config.toml
n_layer = 8
d_model = 768
n_experts = 16
experts_per_token = 2
d_expert = 672
d_shared_expert = 0
activation = "relu"
moe_layers = [0, 1, 2, 3, 4, 5, 6, 7]
router_score = "sigmoid"
normalize_top_k = true
routed_scale = 1.5
balance_loss = 0.000132
balance_bias = true
router_cosine_scale = 10.0
init_std_router = 0.0164
lr_router = 0.000183
n_head = 9
n_kv_head = 3
head_dim = 64
vocab_size = 32000
norm = "rmsnorm"
norm_place = "pre"
norm_eps = 1e-05
positions = "rope"
rope_base = 10000.0
rope_fraction = 0.25
qk_norm = true
attn_scale = 0.125
tie_embeddings = false
parallel_block = false
init = "normal"
init_std_qkv = 0.0174
init_std_o = 0.0216
init_std_up = 0.0249
init_std_down = 0.0249
optimizer = "soap_variant"
lr = 0.00509
weight_decay = 0.0
lr_head = 0.00326
grad_clip = 2.0
warmup_steps = 50
schedule = "wsd"
decay_fraction = 1.0
decay_shape = "linear"
final_lr_fraction = 0.1
batch_tokens = [32768, 65536, 98304]
seq_len = 512
doc_mask = true
train_tokens = 960400000
steps = 15882
dataset = "wikipedia_en"
Below are experts of layer 5 (counted from 0) of a mixture-of-experts language model. Rows are named router (the router's row for the expert), up (a neuron's input weights, with its number) and show model dimensions 720-767. Each number is 128 + 24 x the weight over its row's rms, rounded and kept within 0 to 255. Numbers have three digits each.
After each expert's rows: "mostly gets" lists some tokens that are sent to it at least half of the time. This comes from a sample of Wikipedia text that the model never trained on.

# expert 15
router:104133126140116108101113106116130149084132094109172110076120134106106085127115136124126127129147148130093136132129136138091108105118116125095114
up0:121163111181133147107158110135099171090119112102154136139108137158108159149150146108134153142159155151122146139082137110133123145113135118148141
up1:148128143172167126128156128133099175118147103134131093122144119084115163147140104143130110119122114138120131119161107140155126130170114145140157
up2:148110134123153106126130130116120151137139132170146092118084093116095163158119109100136148153167142103132145143166098138109102103150130148109119
up3:060098161158129116093074136136153107133156152099162133104107067144149127166106087124132104141122079121115123120151152165128135108160109185106131
up4:115133135151109124132131117087143121125116120114106106051107156141123150122123120136125110156099064157144107141178100130156131115109085116107148
mostly gets: " 1", " 0", " 2", " 4", " 3", " 5"

# expert 0
router:127116116126152165116155125121148106137109146147149129123158147104088128147149135125144140151164130131116119107117117148139113136127116101115135
up0:113097146132124097112128096141110136143146150122140133112151134136142085129112144085158115102124163125118082107121160119122116139137140084146136
up1:161149110187087103120121123124121170109152150117110162112113147061099156145149130157157164077156091091131129125104078129128173126133098103133127
up2:149120097128147133123113144104139114127151148163167148108121143139095151092115103151110130157160133129099107138159109139118082146117100175122158
up3:085110110085114174091055091152133138183068136149116083136113130133124176140088136143141100116150209100120095120090162146104100136122121103147114
up4:101152143090108129149120078139132150144137121158111121163121157098117113123149157127152142144139125137112108082144107124163150122128148153097145
mostly gets: " Al", " San", " E", " de", " N", " La"

# expert 5
router:108142128170147147123159121106095180093124147133157166083124122095079130114142159152139134114169185155110190146122091110137132144131107129119148
up0:132111126145107118136116094144095105140132150116123144099113132111147112145148122137119127127136163074103121106162131091143109159130164088152162
up1:145146137138157118139183130164117091114143105136157151141138089166168139115120137093136178133105138143102130113118105117105108127130126109158155
up2:138119151123126136146146152114122104164106167106099138158122162130140135132100105132129133122168150147188152084101147129121167133154120092132172
up3:104148102129178137112150149101142151104121134109160157162165116093104112112131135154099110134145206095149172106136092141103121130129133110106094
up4:137099092126158121095129093167148111114089084163145066136146137142112121152128181135176128120106149172122139102080178099087136166133118123101128
mostly gets: " Bailey", " Mao", "ong", "ashi", " Hawk", "hun"

# expert 3
router:097107164152135141147124103115144132164107123171119093082135141110189142130114108136152114158198168123115117140128129146150153121120087120135156
up0:121109098141146120086182169148124138133161137114129109165138134164087045135093082138130129132158143099114132111136102156135175076150160121131152
up1:118115156148124120120133104129074137148125090154130146141116149154096131117129098162142169127095152145104106154101134093137125137154088089113147
up2:138122115120111169145088110128146138122133177155163084132117073156086137095139124101140096106118103080115096130160174177136081135113122155082192
up3:164154125150123165162133159104163080145139078129151110146133086118093136103151068123104120121176120161139102124138137163090158104121104100151132
up4:119116131164138112099128128148147141184128112136112104128109071124135119087124102131107167167162135105130118107143109129179129077105117131170131
mostly gets: " South", " North", " south", " north", " Western", " top"

# expert 11
router:117108137133148129136163138114125132153148149149145112116157136110095076160132134120112096062172132138148140138146113144132129113146125090153181
up0:134131124142130129150096134120128088108129121153096105131103084130091180151119185118095157083124146113087139141138139122163134119134140116101112
up1:131109147147124094136116116146163133158143122135154101129138077134153138169135140135141136102125106108143096166130109163134111134125105123136164
up2:118146148121115165148115110109069111126131129175140115155140101135088132132150154171151101174102177151132145148125105122096101082109100113122149
up3:091153142162134039152127145132127126141139165141138162073176164141147184186142116138129127122140151159143105114094167113163120141106112131131160
up4:129165142100078101129150105104130124161141182117103112073154174151118125131128122160095173111122166157138171151090136160124158097116131088120134
mostly gets: " a", " his", " her", " its", " an", " their"

# expert 8
router:121094141159143135122113133141149115120116135108144151107115123108053109139123110110140112132182137118114129117176188120116146119145104110108171
up0:119158159127112134158119115108101177137135128156089149116137168140135176123108130117122139127160145106034147145153158121110109141098063135121136
up1:145109116172173134147109124095103135128155153153106145134179124154081138144111127165125107081149161133121138135130140157160123110130057129079173
up2:132114156156138111122132111186149160164128133192096115160123146149119138108159114082126106117130154138108151092091116142124150118147088143114105
up3:173127133185134117138160114114118121118110095144091148112125189099100127150129090115144129098115122130117143165127130134089155119124123152100137
up4:111065137102106093134095129104155111115165117106177130136104143145111152131125097145100113117154114131083112103151094160142129120139138137123124
mostly gets: " October", " September", " February", " December", " January", " April"

# expert 4
router:122147111165114130113121130088098139145127114117129108127125127123120110133111122117103134108152146119115067104121069091128114174128160108117123
up0:143133148098151128148153149140119116117131112121108120143143076135142171160154074136134110120149111143203107125090132159099153110136120111104128
up1:131172106105111100142086137108143119120146137115165128156148112168116140173117125158132090141141168147080160146114061061132165125062114124157130
up2:140132136142154085148159150110114109165121139153102117156155089153097137144106161116177163129112134104160158109125083169116159111093109098099141
up3:114107165129111151118152126122136099156146115122114104152110148145122110143128115125125117126147126152122185130121149122144111096111127142132100
up4:151150126111135150150167155136197132141150122162144111111100168132148064156107146130158169132164115132145096109112129167124080120180111106143134
mostly gets: "==", " ==", "===", "|---|---|", "|---|", "---|---|---|---|"

# expert 2
router:133088134145145118127157169121113142145131151105155127145106155128132117121122113126137149141146115128123131177126130153144162111125113120110140
up0:087084106134138118155132121163137154111083083113155108170141116149135144142105110124120138159171149129129124164122164119110164138122104091108113
up1:142161097106137163136151127135085184120132125115133096130155118102090128135143096073118067126150166156115119140134156112112132151112138123077126
up2:141129134154085122113142108144123142105122120109159151122137161192127138127117143129131114111095112121122104147151173154143121176122141181132115
up3:147135110156145141128138118116138107116102120145131159135143120120128121136146146105107125120176128153143165101150122118110149113138108142179151
up4:104127142128127114118171111183138127171118150203151151153150133144126147110146166119172103121136109099121155128108085128069159133136151135106127
mostly gets: " with", " on", " to", " for", " in", " from"

# expert 9
router:111110139135119128153136180122086158136185117131137149124130139121114151127138143134167152132103092104149124145113146153145128111091097120160118
up0:076101172089113186105113107122087114126158108122117122115136127131136185099134084121166123128122131139117095071117204161107129130111132099161128
up1:087166113093128146159079119135106112143153131154091156105137115126111123147180142076133115078140123124122102087152128138171114113105095149154115
up2:179127120108101094142150108122098148155135112146112096111123157148151165140114148126165118127094112127122145133118164100142172129095129158170153
up3:135078127132129069115119132133096128098169127127135095129163160143140144135103148117133096096129140134093081140131132176135138130149097143121155
up4:095104149157132134109083149122158192161152167069121107134137111160201119150111152219126129072121142091122167119182069100111145142145114131106123
mostly gets: "\n", "–", " ===", "/", " \"", " “"

# expert 10
router:135147107135179130123152114105113147152106158179123181078161130101157113105125122129132142157146162133116136115133106115116154110138136094109121
up0:125111116150079125095125179106121163164089119141121150093163142102127195119130128178132120120127124080130136137112035166102109138117088083083130
up1:170153118111128190155176143166150120137121133097099112142096138129179106132157133135104154101139115137084151072147117135121123139130141180134072
up2:130129096160123134124097168126121139115167155112114135166134136048142099117114132140104153159156107123110134119142170124127093134107092138123130
up3:108119149131155118141107105124153101145193124145105101158126128100167076132101097170127125125122116157139127146096118112147151144118128106105096
up4:183193170134180127153171133143154133158124147130147130101094152129158131137136151151166109168120150169109128145132142139119112151175128157167144
mostly gets: " game", " them", " government", " station", " school", " city"

# expert 12
router:111119118140149122133142123109143134075129136146161093102149123110081135120121112104113150113180134124113094146155148115130166117133107153162094
up0:105158111140144162113131164099159070154170099138167133144118097108132119113109153159161134116117110158119125174139147170122106110150121111112150
up1:165142120159164106135123109122103138132133115072075102110128094111068127116094103159136109110126121086135149092118117118117128143119139147178110
up2:105150104140136154131129105126135133160153152109132114121134080137140142113117113108089139110159091143105171128154152092151122122105134146157149
up3:151111135156151132147132180123145157121094170144072131144161114134131142124133144089131151132141141138129126133168138147136121094143114099156130
up4:129104117135152138139124085133106123154100107124145125191125134174164098103128101095136136127104115138123188123139124130158151164162117157129108
mostly gets: "\".", " Richard", " Smith", " John", " David", " Johnson"

# expert 14
router:116126131127119124161138111131126143085140124132105135119092142136121119124151123121128130116153134134123177138104127093093117085122099124153072
up0:125167163119105096176146155089120154130097136151086135123166123114143143135174138093156093135103081125102121140158165145121127138141097150141110
up1:140105086087106104104095132139085168126129148157114136100122160121139159112130132088113175145099138132137144137137106113132157119138127123155139
up2:132141111120105142142148124106126125124104127153127115124107136164113155108142143121124105106155111139091129168142113100141131086107131117159072
up3:179160121124176131126159120153126180151124135142098167096123133118142096156112128102137126144130148144102134146123115116120136131144118104137151
up4:142167156132174173140131138145110132129115108179107107175102110102116130113145085089103105118078131130077091121151152103132096126128153097123143
mostly gets: " that", " this", " which", " not", " such", " there"

# expert 6
router:118118133132128129110107132111132122106130120136127124110175116120082156122119119121140150145130133132139144110153146168134103083149121135167137
up132:150070111155125099092128150120130103130123130147150143170187110145120146189166091075125084147124111110159109130095140115126152182123136097097172
up133:141130116113087153139110138118143175125121108118135134128135154155157114130137125185134165093110152174160158129136143103124168086127069129072086
up134:126125135123136122122133153117111095147097177142147134125121087145076099131124111145106165164155121156114108130125126122136110141146143043118125
up135:122124123112093116155144146118169087150133127112137163095091130120103174111117145100115185161150129136157133110125149174154112167167108123127109
up136:129119131112102115103139170093154125191112167161112116157114104102127121147141125165114151099151087133121140128135102138140149121114104105152095
mostly gets: " |", "|", " 0;", " 1;", "=", ");"

# expert 7
router:102112124126137135126149113081125159187148109133128155108121115118151158118122145141126155145204140125099125113123129171159139120148138139098153
up0:100128101111109137131138105093111128131203097091135107116122131127138171154135141124147083142127143176160136129113125122115138104148127122094128
up1:108125103114079146143101119138143140094097162124132141168127189142158122124128129113169145067129140119170160147166154109143124095172129154125149
up2:124160104110073166128103119161131164150152136176109109133140092115119107088107156110118141120080096150108145158119087118093125127124119156086147
up3:103119151111115115111098153129113118124071100089170127094111162120142133172144102137107086142122140102109104100126147148094154125134120132134121
up4:064168100166111123128112072127115153130137085169118099131154125174101150140126148139147153123125112120122139124058134113069128120122154103151106
mostly gets: " and", "The", " but", " the", " or", " &"

# expert 1
router:110164113145139142113115101104146094077118141124136128143147139116095104118125117152164128112168157119139092115152187102130125107135154138125116
up0:149127095126105156135151163150115102096095124117128114103153116134118127129132143150137198126127123139150121149167112098127150143119154080096107
up1:141118166107144121143125093111112119152164125136141077136124122123100125188100061106145101138154113116117071139094107146126157131142086161148095
up2:122109110141136139157152154117115115135114142144159161124109136135102105147133134143114109127138143109137124139106141093139153127141139103114108
up3:157111089111094149116123088122149171117132120146144099131164142101151129152149125146136139125093127135151112120165144142110130134108132131161115
up4:168134165093153160093127129120109115100167146171170165130149148159150137122106119079119154108134148125201107161152122114134130140135123154149091
mostly gets: " born", "born", " politician", " died", " footballer", " appointed"

# expert 13
router:116091125167150114145154144087145103159132136130161174119131156115115125121129138133140119143145126103126113165102092147147106137106123118139121
up0:166117143120157125134152124125162145139119127087139121141160106144122141075165119136154128117116119133163129096159120126138111097160130079147098
up1:121136161149117111126126143084118108112113125132105120129122115113141112122138117163108100136104121152114135173139132127178111114144083139125136
up2:152111135152141144125144125106136139149123125121101131172141146124119138095100128124119132119134139149117111128125098117138131143134112114101134
up3:134111129095182112098119093138122124110130129133158145113109163116132098119118066131110133100140167139134131144118146121133136128110157116148124
up4:112149132140141163131131154134088151124112107132153130107155111162145120112158147135139097100126136123165125142121143125160135099155121122124132
mostly gets: " Carolina", " York", " London", " California", "ola", " Angeles"